config.toml
num_hidden_layers = 9
hidden_size = 160
hidden_act = "clamped_swiglu"
router_score = "softmax"
normalize_top_k = false
lr_router = 0.00141
vocab_size = 11407
norm_eps = 1e-05
optimizer = "muon_variant"
train_tokens = 398400000
max_steps = 8694
dataset = "wikipedia_en"
Below are experts of layer 5 (counted from 0) of a mixture-of-experts language model. Rows are named router (the router's row for the expert), gate (a neuron's input weights, with its number), up (a neuron's input weights, with its number) and show model dimensions 0-159. Each number is 128 + 32 x the weight over its row's rms, rounded and kept within 0 to 255. Numbers have three digits each.
Before each expert's rows: "gets" lists some tokens that make up at least twice as much of what it gets as of all text. This comes from a sample of Wikipedia text that the model never trained on. Tokens count by the router's weight.

# expert 6
gets: ",", "s,", " that", " he", " which", "s"
router:165083127103134155140104153116145116097117126127148153133069137165164131166114165122182176169152106160060092155132148151181150172143078068146109143152083108142188088089105130109073148125084126179166117166179165165165065103079088090118161161127130131162162168107133125139176151112171131145097156154098136180154089061153142115086182096084123108114148147147168092099148167145080084109160045142112141149081123171134106158112119144190115141090095169110115102153144075140108105155092096
gate3:101138091093130135094170076176155116123119133214136137131111103148086088144093143130143159144107118140191144117164129108040149135101155110098149160180049104056140078132163166142129075102106111166082151117155117139145118128153150146126106123103158121096126160076089098143114163100139145094146147083143233140132158116083171145086089129131080179095128128157113100099195110105106093151162123132113188138147117102108141103127134206088065122150124090121179118195173124153101147141139101
up3:072076155188131138129163150082167165139106064143132126136097052156114178113114154172169142171122140139118140124098142110133175155143105164110165110176069123164119088127119083106194147128122064132209128141126118127135127113191130209136106161135129127155167149154087105198070050188149112138103079064105150130091126104120074164095109143116114129122128143091180145158117125143116118108105100175092104103111142113121190126120121085130089118129110157089128129189105155088056110119141119
gate4:095055138186142169146179117129102171113143108199151140154087117121156097113096105114171157116163103093072072095119140059137087161137122127141123146142116175097112130118086139080110137114087119158108082130130106099131070146155153136101139096155191151073119108129114141135113147073102101130199118143088104117103125102149145095153065195124156141086136092036197078070149133121126074108128156114166155161159161141089177158125125122143091117128157180130079093080147145158131116177127174
up4:122089188173150130174100176205143162121183110162129097099186152132058141148192193085129163150171113129095141159125143157138106081113138149078122127214169072118118151118151084163157120119131090132106126136163137175181111195195178183122141121106101153116166117109101120106138143073120116107163119153115101177104113103091172090085169142155177127108142135099126127120125066164136153093123142100120137128144150137132109073155112156124131117116181116155123201138162132176055112100100144
gate5:098160136098107135173096120176123121125081091123139170093125196146122105151149126085140112146114065138123009123120100114088121112176125181120059151125149134032149156111136153127139150159096109087108134130150132073121160144067132115119157129129176141162071100092183105150143105159122128139174149152109132180150183106134141118085112148106081083160148071149186129060087127130202130114114107177145127100153165151084118093146160155153163135135128116136135145133104185159106159139197172
up5:152192160056094135150069125149132113102092154131162116139093120113112099155164176122151096163110112181151092132071087103071099153150150178135068127117074109107153197182106106183101139131128088116127129065157123094093123111116132110104133097111122134111117111146176093180140126103113158099152091177148114175137115115138142138080130138153111068158172073129185113124140121127160100147123101108162177106124133109112075142159149036127168091162119154156147153167065168205152169151163181
gate6:125154151116111144158142090123110092154186169132142099120177121052185121126175089154119133124063128140125132108100134144151115178116139147094132081110153146173100062147150147110145158142114144087129199080117084137189116150172106147106090134118130136104158150078157140123109153128157111125166122114089090129116129066116195133146148130041132142134119163083056150080086103115121164144123068181110128102132167160083163103124156144119060065157159126120114119129206114130181144048083166
up6:065182123170142053165154142119114104108176142088121125147124137087116079109158102148095146110092118122112117163124142112110152096143120109091133098136118167070129132109114179144116100123132147145126161096108090085149171090086132060160103152104147112185142082130124097135130130172136147114087144083173149132134074146114144114144123111110113119092140124113153120128044194110108201165167184123122109075094154182094182174158160105042117169069219163114147120090139162064130107109164143
gate7:146147116129148111112147118071190113083175154098072146082116129143068105131080104184172092095115072093141173146157128115181117166142103148112147142143173137128126147150098092164128192186100104152109129078126098125126108135146158169086096106101107168118084116073149122155111077135106121154219101186147152118124193151159123088106114146200234166140111082132169114142147145151100059119156164085118157182172094137120143131102122137155128137112097133130138149107145181119149095134102079
up7:121116159113129081103124081052172123082159193123172100102124144119133120133126123108159097115123055078148127195169130128106120149101075100116122159118118083193123115068127106123144154114132150146172110099129061056134150096116182142081071133125084100096131144119169130160116116191099100121141104126119108126094176090135148135105135122141233157159108103100103117143104186142183109136173182126097141164115124156127151131114117105144035148084109151061129115094146134141119077159152067
gate8:149221104102117165099131080150146103132157168127136165141163163142153146106161137132098143074169172171134196143126141121124123091176140065159127081104050113098135125169163154094131125149082155170102161092135119098137151125101110155162090081091108154080105143104109128133121147126145161148127078102152106125114153112137127069133085091083153102133082168130144149145226125149067046127089177118141141158143134165131079126149176158206145067163116093126098158115154124136097114149067114
up8:142143135173148100107166096106081118142129150181163108170113149143145112185176103125139155096145123105106100146121152122124093116067186152125116102103137150102125121154156165110092112142154162104139103109165121071134155162147157133099194067146152183089121065144155115092166082099073107163201146166142131125122122127154170160159134136085151153164120144123121155247068124190136145167120171120145174158111069130078129120160137111211091089116090073166115112143071102168116146112122126
gate9:055136094114143097161103093074129099150143128129122111116132175071186109115135134102128133037154153143171045106170159090133162161091108131183187145164135150049125141124101144095106072152120166108079207149115140153126132131164126082175158124143134112195161114076107136113117124152138148147116114088137108073130119181147114174130137111116086148143094183125117138132231138107155160140089177127175110115121136120135128110111162080153153101096098132160122148080102116160082152084113178
up9:046109171078084106181098074093086145150173120129143108134104171150140099146105181139126143159107109063157167140106188127137093126088126146149129165110156122158125122155167149112123130201134081072130076190129088081112140216188088134131153117084152171146070125188171068124128085100157141136133155172096117160168103092094131120112116164165125135088159164128136086084116144112130128076042097145118117101093171101152142133113110115186172162172108145143139128138122156131124156146133145
gate10:157120178107133138049128161183103110138164100126147136152110133200111127114122167147140151129125073057150207168121177095097191121095127160103122115158162080140141091108132123141169096116091128130162079122123111108092155106142119121101160113172160105148107118107181138115144165094145186155107083176121185070171113109157148136111118152056106179161105133163134110113120157159220113130049144134105096130124100197125159123079145107099118154133149073143189099203126115099143137132156126
up10:136135108091127112105126162137088130126137108080137134123149075174147120109142130126162125148171115122181143126166181086065167080108173140150120104101128083181126142135159111084156120146109183108119141105110144171089132128176086173088188124092134146094150097145174120140173171149154149153108134144118154119196101154165176087061071140068071133193104136152159077150080134134131057103078129146182170164124114122105147155099108095066206177091172087113135094147094111100113161140101114
gate11:178157094108092114116128146143168181117098086103114147179120134177098130076134157186150095141152136180192106181113052141106150198157111143133145097056102097108121112103093094136150114132122099107189084156100106184126172100149137100152187147114089122132146120150114139166080055147140092128109158142160173077154112139184127163153132139170089141118146136138135121155189130099131101068147115180144112153176067120085183191135120096170111118123120141175127043129112116111104178136137135
up11:122156104132163109125106144065158238142095098124124134078160189102125092100057093090131145128125119128131133088173074116087094103146142090122101189082102068160170122094172086164135102174122097136100177146133150110149140145143168122178093160094086147107170154173116070119113187149153100092124151115109124163110132110131098102187169123103107081095141178113198151131070164140178133118154124130119109122129150176152190155141134086112093177143179119159196113101141121111135135133154159
gate12:138172073070111098095209080194094123097148147129128149061173124081103130161087164122111151167107113128162168097153112142119123104093127060121123118161181156152150041122073167097155138142109185125127113109112161137138164089144187148132107100100153130120111176139164153174087101130187179138154166147119134176121104139082111134141159127150146139156090098174133096073112117148175168154160086117087105150158111166100125168169143134152116164081184109139133077145137144147174193106161158
up12:127101069092111168131140134155115073161095109134167100103142126168141147126172104143120137139154104117141119090187072162088121125102105159143073170181157101131120130105124172133139122089158139062062116206156127174139092170098105136155099149140148116161121143039056165181161134132135170143102127106112143178147135162119145109135153183110105167118122134174108120138107092112162172124131139170116098138140108162090172131062144168070116238084113132150169111105122150145101156079193113
gate13:151175168135110143109234170144140126139145171118169155106119170143154119161075111102091153127110168133150150123106084105139185095087133091118122185163072166123161144148117051088105108108139163094119139147093130090119121160166162083112137144115096162101129130158115158142138142143152073099076150150095116069155114132121102098121143129118083095136149136171106163147151189027124163134134096156157165112130135097068149095151068144121101090072129117055106170098166160183158148144137193
up13:162104117134086087123126094147066158067122162097105078127156091184118168143106178181105147090142101115108137169132181124110179156083147131077130074124134108137139122117060126132147146168124107120082064155136113056158123088089066095115173140143162131095157157116151139140069176101188166104124125163112105152113151122088092160149106154092108135172180125089157072174092169130144104145101166182134075131143091138083151074142139152126115126182109101150089081126097075169119094176105113
gate14:130115123145183124141097101107085138142140099126153104089124145165076080084144051149103099106109148100048098059116174086164082189134120091135129103181157158129125095116126180132075137143086166099130134135122162088105152149137158152090111162110072129131150112098092064079134091128141105166090132102111084121118055141114166101146195152089178126120128095185192174099074152084194122136084144118166122155135096080166169152073118145132120099149100149124133161086123171122120142100141106
up14:164134143183134159092147106064125098148121140101093082106142130147088134125255123127121104108063158114125113097136171067135129151134108102110144099176115148123128119137177184192073096103156202133100158157188134124147083110136139181083121107144127084126090151134077102080175121136167120124123132108150165147125120126085155148123165091101183090109123099129120183141101117095123162109167156098128159069080098054172127112065184136128171133137101089137150119118169150082145128158139121
gate15:157166148054100159155134125123096134137139103101143136124131034119093126140140139140117087137083157188151092118135058129104144127139117073140188125151146109097143162177182137155129224165114159136147088113087166124076121178104090119120137143173091152125097132105122136099163088070146104077110123126112150112122139088109164083204114058171185148132162147141176101159118129111089093129112128134139068132087168130113100050116104141132055131073102065150076151130116139163121138133135135
up15:163106121138119137071147141149055127075159171153077139130099120094116129121189110102104123133121177124166143099141126112117142131157111100109142104128144130123143122125122183194150132162104113137163124116074222141162131135082118110157116129179081140166127144096077190097180104088121137072137068067116173121105150114125122046146178024210085140170074167135128136103147143085121096144124107129101112156111115124108174114134105114113107121159183036091107116128103130091118143148130146
gate16:161138117134056101102114109124179060155103157116085138149131100215143059187169142135149125085069100111112093141151099097165096174140153146115036102095164108168122079131133144099047143101147117153081109152153134121146181119142155111129157121111089124125105097148175059130152168147103062142102178180080183144148078130055080104144143114138149161150086087142134145135129156097178117135141111130104128110145148181119127116126120133138142146165176073129145115180130123148069133130119164
up16:109157117112045150123153139137136131149128152168143063146188086112155115111152162103075145166106086185088130128082159156159116097134123102158099077110112149099103069161129109144093104113142123191042086133120165095145108048099129124147146194134105188150166145047066077100152115134042101163100128125106151178136159182097081136111105154142077123119109122166067157178087083139108086156134136117121138120122138136067122139131131131117143121169115138138111094113126122174153102163151112

# expert 9
gets: " |", ":", ";", " –", "|", " -"
router:168186170147132152162125103094185086152123177156128118173143117097054136110151159076122190126178152111182132205086164133129144114098159121106100151060129083123067172134165114134178159168135071143089119109166141146141118157130116128147155127147102159103135107123106104142053157111130153118140166157138163106119106111195190128083082197113113152185101113053137127123136115145099141124128111149099127141145104104158124152165092106091124142128167062117118117177171096123066054131108167
gate30:133110168105145138134169102137062101139168154111126102128130062150092140093198102114170195158167113159152204107111147141134091082183114150105139139120128143088141107107131112130093103101132059093137129151114187109109091134154158124119132107108153122160152127083140108147081105123112146091110177075107090079093145139062155142090103127144120115163155134099167167163123133161195173141153150149088106198153136155150140067119143034146159084154132144148092105076091099173108148040112152
up30:145122139118148125092180096149095111117134133092099109104130084206105102149090112109119118112182144096182215166183112096106089114194099132147145130115153160163119146099123119102116139111102094080174186119086204149149155146147110108090134102072124092167169105171147123126141064121161158104101136063079142145131114103109190103134120110120134086128125162089180189129124092120148107097129127160089156162085132161048167131152157083109132081166133142136061087124188115122114125093073096
gate31:127134091134100148181131118125179079076148114111090122139168134172167105103144132115106164111143113057115057156098190169117128087180062140129178146153072109103175164106096193131131151126082171145186118124129085191160145137149062144103112149168119087108132148168160111157131164134113116197149118129140116219155099143100180143140139172109188093111131138109130178119129172145091115126097119114085145109152128134086089119201057157167130124169093125140131137137154092079125110104096128
up31:133145094097120111132075114142157033094086142136161134095150189120156112122136159129088154101140126056102089177103154180139121122178120123107145154174079119103099147187082182166139152196122083094111097135121085180147172124146083173103118152083087119128131126141123112125144123126100105215099119131161119186136152139105107184124125170105114160114123099131152154152079179073166076164121129147100144119156125127100076093150103157108083141183072096164143126128176109155161115147052167
gate32:105152130093076149174127122185092185122135080089114157139123152085054183158150125105170050166098169161123134109082064116087158086155102149059151122126108097131150162137192120172165167116140104150124124146127119082148146148127159113156148156091167157176104128071151104173146174155104128096138171131110165148132178105149104118151149159110086191108094108151127119122042096207160123067110100119113102137097139107141098057112140143118150095114085079176140155115115175147108123139121126
up32:108088110146141136171160121077122154135098117123151142074151099152110154107121123132089069137177042174158164180151090129140089101161102155102111132090109165147136136080102108153101128093136088165118126132148120147149154166105084112138105149057149148165141172111123072118092105174134109124148093139124114099167167082184080099073098084078098153156141079106121041158109096168111123027101142121152115132075168090115105103135194128144085113120113140137055061133090123121108117123167114
gate33:182191136132118146129126145154131100129152166231144128174163066175150145117101115197162128178108222080117118111120046126096090159141129124176099098166151112125157128104155119085089161193130083142115113103144108094093107094171137067096126140120160159125146164156167122141155142161155152085147096150131157166152107121101110180178139122125102159132167134139106095180105097119103132116132115108090180114132115119097098158134110153140141148070125091135088145128166127114103155238187132
up33:172166126081176165141156119129140061164148123137119127141172088132211157153070135139176149181097195117138077162150090159076103110120137101180098152157123135172072114091095138120106142102109157085083107117132081100117095158121122091110094124154127112145131164144154098144116115163207131109108104177129158119112123105140130140123142138156144192093150170077125153131091140133119156057151108122104119148090129195108127124166179093076151106087160168111099175170224107167148119159181155
gate34:116086143138055122177087118138199161151110157112128152150148125089098131106140157137154111182098135110170171110175153148115077075124202101093130134127122124092061105118167130137125097175138189158105200143100139124158132147130142097153119127047090152180120151096126095209075153128082130158089176115095138076128082109161137147085100114137092126159130165131088195138098132127181154149089131140173116153100102166096081147098139132149121157128041092067147129111094152113163137128158120
up34:129088120099099079167072122156212152155070098120175141113149103145123113054127121122152111144148158155122220128113132089145061058132138149170148143145127108132086156100080128124119159163155126130083124123101120128092115137178139108130145135079160161141159174155114147129093131079130110117092127103138096118078110094078150168160130085140090101168150170084101115039156148137152182127121142117116196112132090104120097146102100082072132139138014090123136151108087138103133121109186123
gate35:088091087102150107085140114101156118117148087135100091118167134110157090127130166021132152124147140116114109156111146096145206157177094177166143158109196121163138184131113141141124139177173101114190110123149183119151165097135079179179127147129048158150122132120159097150187072136158137106140117144054101099069178095130188123093106114117145162138177122118105171121151115148117128155106130170077164109180113191108080083158113136129109117162128096137088105149119078112106139122138080
up35:097083105089148110087138154118143216149104088118114137112095164142111101100103183130134145117109130155111158143183146085180155131149134139183176195150146146146064183137131156147121138149170143117111069135173138151153164058166095130119145145155084120133127111180075075101151112109134102097141127169100163109082122096115151139066081121184121161108160138071109047144153107104195172141129105097137114089134126122176149127097115118165110146083086136097133157153127047086138213139109136
gate36:154159179108089088069162124108113112134117057204092098076162170164168084152129136123147123179142145112205102147143141110143131120165124108136145081142174101125144188106083129178140137148085125167083059097190123153156099050113128131128128187111135114116127129159151124161093093107103145102134178186065072124095131153168126144122111173209136133158188091095143183131112138104143150115116148108124075136147144127111148102180080140087096067123127110110131078120148111141132165142105166
up36:104148126155110096180126165098120195088108111115134133142117188116116156109173153103078085122146114138104060134139161159130078151178140117107098153133153120123070123051110088135159178133099152135104074146196162182112131104135111114155095121147168111122121121160112114083070061093156179087159133119088155170120084146129099117138173119169160129127099106124143139115145143101170175088135153079126122163194143129074120093123086146168141143140134097057091092036068090098105142136114186
gate37:103097147090099105096088175121126120112096142100090147163126124144150103116063136103113082103089149138118077182113119138142187116112146205157117112171163145111139117183082152156136155131110142182063094170185111118130120153093073103123127179161127147152095119109131084146131119104180138177184066151085102097164114122174151122087154200112151104153154148163143153119119102082138147125084126110108065235117153172108146142157076177134133158137152165176133163079136151081175115158126100
up37:079106098077110162091082150144212091127130184063177137175137063100170141131131173095114087135128154126134128133123109174143135130175161194144096104092146102128141149078103178151178159159094097137068176171145103083088085158082145132119143149136108164157137081159185124082121167113132151182190105105111138113138128100119161131087096117133116172145121127104102147110088152094082143160086101078171127189134117149128166158177095163070167093158129184142124144159112079098123113153143117
gate38:099125173123144164102147123117119146117107140170149161083128091107136148140122109147167074121122165070110135136133109188094153132138112146172118142167094146130042100127111168123110142092056128156132145096057089087126128162174152088125074177145110170136110151054124178119154101153143128154137073051107105190102093120167107102117189115163153150130134070139144132192174083156065120075121136106165115157127112097199117180113171091186142154088077129144123161128113164158140128163159111
up38:091102189114160143152185192171113135110096098124102123069117088142134165107222106137107144088142109099135147161146123143113164103135141145177161162143075089066081141128146167193108171109065112151069132104129091142104099135146198129118117173123151106182126115091174122147146095130153160163125163108215159137115096138177111137159147132112169097170060125124102152164151103130122121103141111120125105096130130093165118196112148147162120172126103164202092131145092140165163136190153080
gate39:171127136050184103113153119175085099145069064059052135086176083153143132151102175130148154094169143084189117165078130124083113171072159128175082145139177112120144148111135106146114123124118131161139152141149120135165148117094188148118180114203123115119147124162163096161100126157106158109166116097089156042131137157177134070122144147115087161087135158158164201135151127150138106174135148132132113151064129142107152181077129121102089139159151104159086141092116124128151107131148110
up39:151134159124165131164155134122164058130108164096082113136136108135168116149149155126115100144136141115111093121130154171147072175137188144135146139153085118220160071130148200165097097119145168136181119178104118088182089159105102121102162096114114108089104119123108111136141077111107138122133085097129142114057118145144122169128178058193098148092127120096103111150147096150138164126141119139143176180095101144127178161091135189149114082156092091108186071116051093209102139101163135
gate40:158092176172119191138139198119109156150175136136096186115098165147160139119115132126174096130111139147118141103131079141169161123150159116140144102125110102092088173087082122118100166056139133116152150088062135109136096131155097026122122121131156177165191198154147121101132126142174182155108110156119142142155119130163135162182126109124162177066134121151147178131111114179085104134144054140122128135104139132101108114130158090067135086051071134112167134065142091129093082086148105
up40:143177196120099133132110174112173132090145134147096102093125185227122157118113130127126098130160142107143054129131103121141135144155147123152166174092141075084144144119121136146087133150162131146171162077079135128149115143128121049146116103139088113100138102175149180132074138140212184164147121148103110194165121163133120149140142084127082170094083119122151179165092113185147106116156051126120152223142123121110095140127150066106141118093117144146080145072143100133142140066152133
gate41:151158118105166124189127135102140131095158125181153191120148137154126113117073123078146089133119187118150075110131183136152117083078139118125166124116108148143148139160139141113119135186121135064159152121100089144145138096214142182098128107082165073077062135094150122120113186105145093128071162143148118163060186093146139109138172141167116111147193129118169135074170102105141085078099096126173097057150089186143107139090154087107054112093129147150135174096118169122119147127120122
up41:123098140145106111084148160170109186084110075177130141127117125126100093125141122133140106110139215093175124095140187069170069113081126143123161147141127184138187165152160111122101086176094138141118113164154154137168111073149150112078154093105182155072068107104171093148083139094190132079127123201067109130077143153154148123092129140091144191141162086119141117166108067127145135114113112140170044100157136098140094131135148145139092138088162114137150145080150156166150174121137145
gate42:121164132098120112101125181078162156092079122086155144108160149121103129126103135147098150122124090092089158110121043091209109132108098093108152195117187114055128152132094078134127135131175101089141168065124150137130122195123097117168154167170132210158132153118149166160115083092101169098158108174073135058072153115164127119149130155173138104122124120130133134084110145173127129108131131160114147151142114129173135146109137080198116204142106181120071087110117101146146102152074107
up42:085121122140138180126179140142142099117113132130130169121151085136078156070144040082184126073068127128157151161121133096121156158110104151122157077138176201135127117147122100178103141105125172027134142144099183108093156127146067144121133130113095144133185171151172102156099165108171086152061154102170102122112149094084171163144112110131126115094139100157153127181129098151103092159126171164120178103133080149141142151147141075181059094129181142170178151142099116124149157103115132
gate43:071139124146123102124174125123169107130127047142125159151115147200140092168112103094198130147133119091155070157112138140164118106126105092132137098083099132165168148154162124108122153154064106082140127146107180145148172072105171050156151116111154131124116149077140167091106108177148121154122096092064101168098130127151153093151152093157099182215112130160132075101093093120145167115126086192174127114188145171148186092087089137157151179078135143093106113158121100089113147123110154
up43:136120068112141110125131094131175083131157067106101113131183118198153148140096127062142124171123098058110149151093177102147109109102168098130135148085110172164155105111175151131161170157118082090180125155139160089161122175149172061141184113095134127151079130087146107035152146122197138155098141101114139178139142121124177106118169135127073165109089116141195076163115075141142164089144093175159148122194143144121155147097126153147123147116173145111148105139175125148058141126110144

# expert 12
gets: "\n", "-", "|", ":", " Team", " information"
router:137151088019127094118169105075128074149118114132105159123180053119107135097143162127125112135152095109197085160078172157109093102184169124124094095090134114132138152146144104105150107166152116108117133103142119082157165169111169180077102140097125124115075092086141114159110148148145120138151148073124135072094217100074099128105114141172116148172157140129080132156066130087172103138095140106130116130096165076159123099133162088092162122172167169121148119165113155160182122132054144
gate45:148094149124151120136084125098133146110113201156138126160160164079131117101121103051164085129149120128149120091171117129088157084151135211126188110123151165111147155062144128132137058104046143152085106106125120089145187131129159147110156152097100098122148154148125118050127189103091173116128073128154141105164173124074118092119181125147194138099118136138205109127071122133178083121188155138079128163136166114137113138149150126079124103084135150056119122117110122153101113153173077
up45:124111157158150157107085165164102139175092160147138097130179214120156129151095084073159171149131140142113120198167138153097179152148174127120135166098124069112169139128119104123142099140134134116084146117121144112118149174127154118055151171080095188109116135071111155067109143123144170114123108138145103197159118096161126171110175153150182143147119194160123179103062142182102100119074143144140111118127176074134144142134103145084107155088138058153118144199103176099148127095068124
gate46:158100118060133151133132128100123068153143170131124155066169094161152142094111192183106145153119075159073140087142105129116152177069167073112103101110091149153058080161173110151150181114194129074214112144137199063073152121158122154087123169114129144130136127112077104154173092112122159079149145159147128140118167122102154206153085114097100119128159154140113152126110109069122131104175112140104132111143103175105109182149134077103143143120137105141121134172119093126091131135178100
up46:127104050110169131109182112106122110100146120124114094144094129132132124111087162115147086092143173117123136133168133136123138156167086114171075122146097158117102087137153151087129138115170139134171063119113112113137151152150151125084210125161126134184143133079136074107184118125179072086148137105123160107115183181066131145095084079089170134113196121144145132141104129133145119112120119062098135133093138132073081154229135137116028145119121136181116118081161137101150070128201123
gate47:108100110124117135133101141081151171177127132168121097144118178115116087120141180146060125109180084155111181162152129128156179084170139171123151088151129161136120132150163124106105086146112114194153117109088125156135137098114118153109161182137127133075212142139131056071141156150123174190143116087131142102146114135118107159100147158187099186118147120097123141142116069066189149150066179130114170066107114125161138141086088133128083088094089201132111168089157152122067174137126096
up47:142127122138161085129039118090089098184092130182182104187093136203097075123207171131150100180167083157096139080099160114110164142189094149085149109124099140126074103132089153108132125142102110131149164117103132082178112058083140103141104140156101173155146200107173121123149194125123103144155173138153149163156107146109108119110115175164183149111171145139091131092091119146131138167143185157191133098099133083133111165135119109115105115096107151165143133157108171107125142183126112
gate48:086140094114182110158141114133068185125129076070127078136076072119075165115121130139173130084133127156112106143128135089114107097099085093135154138136097113178195092163173121132169136152126068114152099095113075077158135137162077165105082153125139158081097107101135120134131179120139127073115133161165152073156147102114123102160072146131105106158153150152120150116106066169091159087144099060138117108162116086172136131147126122156036114162160110149152129078061186106174133137177153
up48:103116123148085099170117110159096123174190060114154108085128106122074164126103098130128064119115125126068059117101146137142105205164102064179212157153106140133162137209124119151149090129181117129155103105100137138099147104165112154088110107102116106112129094149161107160148116088173102120121139084151179055162167141116110115113075162111133114130124121140139192099128087127107152108156064157124128174157114051169147149130180110090073097127054144133127155138078155141116153146110129
gate49:151100141068162172138141132123165141155064114126126151175161132169113144143133145125188125133133119178182104190160121123175170141109178099147086109167129128133089125149184119183130115103160087155149091162108082172161111121153054076176103101115127105124107139210184127195131184145127122104044139188051113120145136113143139135136151109133082088087081101153105177149153099086117142139117113080130161128110174090169155123125044146142125092118147130076149122146143127167082139145120145
up49:122163133083134154149147110088161169155121136101102175116178084176116119150175107087188125150110147177119127152195173117192133146185106143162099166122121134172130081195158155104174121090119181101141134163173097132124111094101139151115120100114142129110141049172155176194107191155114121149085113110052123147157129068135151159100157146122124128114165112124121139107109120106130136140122185143182140186105145094120152166116118142180193119083195149061184145132172095104111115106132083
gate50:135137125125068179104136175146084157108120163091182163131134139050088119113197184143107074143082044142104221101107072076092149115101136149114128093103134103102152119086115095100139156143085171116147130071142147164100061130111148100133140127152132135120136148119094158104098081139138104151070089137116108089180160079163110134145152143158059141122135201094166113101117136106147123090151147119164125129146091122129125143067124132178187129112135175122097112174060099097116176144145133
up50:105133149142196090192088088110120141206116163137098078081098070123128123147194175124136172145131093147090164140147106099109156124134191125127051122143123106085105138139113127113128147177081139138153075148184158114076163120148110121105158138133172160100107144109092157116091093186160093124106101145150164105155155143137176123089106117085045072117147069105154106127133110118141151156071099124113141105148156154057133137098129137129140109110141056080104142143077075087125134177076085
gate51:112114119178157104155164143098154072110129140075058143058080139059128133187105171099136154098139133129131075163137107171130104112166081121165120120098165101207157116144122113153096163166116062091135100154162141179110091028130106124096145167147147106167091082146111120117147105134136088122128126180106129126155084068182099098096092134156155165095109142169169148157138157108157117166164111136157124140167123131115130122204158142119071098076132120127066105143179114093072138138139103
up51:101146112165116119089140121119075158156124145138140142101106119127131133137128154156087214135120082101096089079107143093142077116153197100156138169138151098159152154135110155111123173144114099140150134141173181073112189202147126098141178122128175122137149125140201117076145107113160122144147107138066132112154194087080149115109130125093036083099197162116133069155132095133145178153170111106115135158163103104201117157071114176141097131151140164099108113054131131161128153180092122
gate52:102146169079122113157084150113124122098087140112130120128115186113186182173099115077104078130140138051182096153175100124169111104095150135140144110147131167111125155156171150169129151181084138120111183127141122115130145091120211132122108071115114120074100093108124164038128142124098159128109120134144162164125115130149103115238126153166170186085184150098166117154146109165140145119118132134096139112099120090133146088178094143118164098165124153122110123180160117157143122067227109
up52:123119158125129111150108108152115158062059126102128100117143091155180188154126076107174125112132108068154112187127184142113123079137099174139139098093135136071116127100121124122143160126083116165145177175102164108155115108155149119090085061118122156100114094102084110095140164130151148106110092109139112130101108089169048159205129120199141125132218144121143146170128114090124163124176166152088105098048148134139206139170124141158181133087104081155166140152114124115168094100099132
gate53:164111134145130139159137126183096086107129154105094082136135142025128147129133138093137177119110174181101138122128122135156131081149113160168121167140116101108105135147107111097087146114161093139150139180159118114092188175090135117142126111056158137140133120099120119119159136157135165088058146131175127107080148139102177135090138154111126166080099141121076064166121193119162120128108141114062183135141140105139184139171129148156114057212079139177053065168114154112147160186165133
up53:134063117149166137074105129139175070137193186123145088167117098077159125118103136159081186067074198135131179085149096142102141137103158115138130126088117209102121194117086140134078069110133097165145111139142138092130090130124139147112183168164178114166148131154099153114139124124096116077130142141132136119136147137142187104163156112092131113076071157143169096134185176103136122131099098121161188135170116162119169146152144150144094126159109124129066111125090157151115180106178049
gate54:106164107130113155165192132111115118133118107133121187151160105110132132155102181119206111158151088093098129094044126116129115186132103189114100095123153089160140139071138149140173167161093124146139147130160097133167163156118105113158132123115080136142067143205139115137105170153159126113127128129080065100135189094150089119163123095145131123107156122162101141154054144173114190105138139149113138026169090110071147110089076097103129133187095121080171076118164117117104108126172088
up54:100159103100096132158121104166127129166148114170105179104141178134133093111114154129130102192145108162139154104057117108119087125080079170138108124168089136151131107093155160110126121115165120154186117110142123152174148141144058120151094126111072088121091181148093084145108140120148111101123092138131067124074178115124168078104151086216140135122143122149120094169050186125168185172134121110107143122202132124110165078104121156131111152112080092118151070120153112154058050175144099
gate55:099138083132118163156118121122110094128146139140044152076115081200092108124132121156136068203107134098116083120144092179144139121103155104173107126110104163134209116059157116153140113158124112132079092150144161107170099103137123126145139115109150132125152106056146112094187140135119162094161110102094109159113143149104185115165108138059118141128115177216192147118166135172165135084178138111141088116114158169110183192153125196150144137158151113132123133146077167112102156135054123
up55:116160133150117125158167178157162075117171145110117143144143064104150112139153135175082064154122144115088117119118150114146148099160150154109110073119086183094153140106097080113091125147081104134134107080129149129144117097020114067082040140080109133069195144141149131108165145101111166106136072157152092125127141193087130171156086125151145115168163146172179113118109142174103103134100081123126088119087072126144112135170167100115140181084180134089097125132124101150136111107114059
gate56:112127097137130105080121090128141134088116114078164076109154117125183196069186161126079135133119112104101131143079134180142159125204098163145144120145157140176147148129108122057089081124174107156151160113110074159144154139173154127159110129142135219127099106096165070131081154149128113169130112136112123139112108081151158129158107110175122121116122181137153144115109118111160137109087135078128095143082137112119089160159087152067151162073156157088149188096071128076043094138164068
up56:090129088112099172118134093085153177105188098144114120082140118133143136019107152180171120154086086101129151167117085150175124114126120103151200072149162128160147099102096122143124054073115087147110154108087046091156117144144126103173098100091156077140102100149120113164096157122134080115107129156128102157063144105131123143131162087189137134149112119179198148058088121107144133148123180111155093131166147077139113132170106146123097169082142101114147089137130146060111144151124157
gate57:112081182112138187095099122130157124165092173162161118091131143145182125108099148094101168189074091133151108129096098111098130188109124088108100116202117116105069110165109139168122114127147099128086110112176082103144115120068129169057092150134212130145139101149129097088148167157100188146098161161050122138135104083152121182149118137133079132102146122084107134113111160164135127110060118160126099103154103082082105137179189105130114090142095136108098110109110178105069143070107156
up57:103098177114204124174153117172084156155165156150155165145111147088150122119134157116114108139115095132216187068187144127082142128102118099123121091150102091154087132094082091207129114122134127110102113137162159106136135152121092129065126180136133131164129094153122133131166138147103133187133150024124154143098162050095089129127128098141175156128153081129193143075076137133175121181066090129178068135100084137096146149133160108095111110155134116126120085095104106131149171120105159
gate58:151068126143152151063107165167111119133130105135121074177123053126138153121112125083100178169138105118082086078113073133121121130107176121097082077115149147121148109159127087096119125111129062130138146164062145055133144157098114123070144162139084154179183199132128188148143158177172173120111139160182109104117174109103130135131143106126202152173169097152107126111109110093119144157138095104106187126144118102109127100186148157162121130109141187210101111122130148131171128142081070
up58:125122125110179120094148136177090120170111153118109088147113083138137122086129151133136144117070144073093149106166124195082162125070107142124193083116133158145183122163073128114137115130082089195072147127107178063159145122092145110115140148119106159157069085182115138178120135089144121104161076167112086067117078078137079091105110070120173138154156109124130117172149130090154137051136121114112086098102088125119097101187134139158115123148105164206104115096178132125138135167089083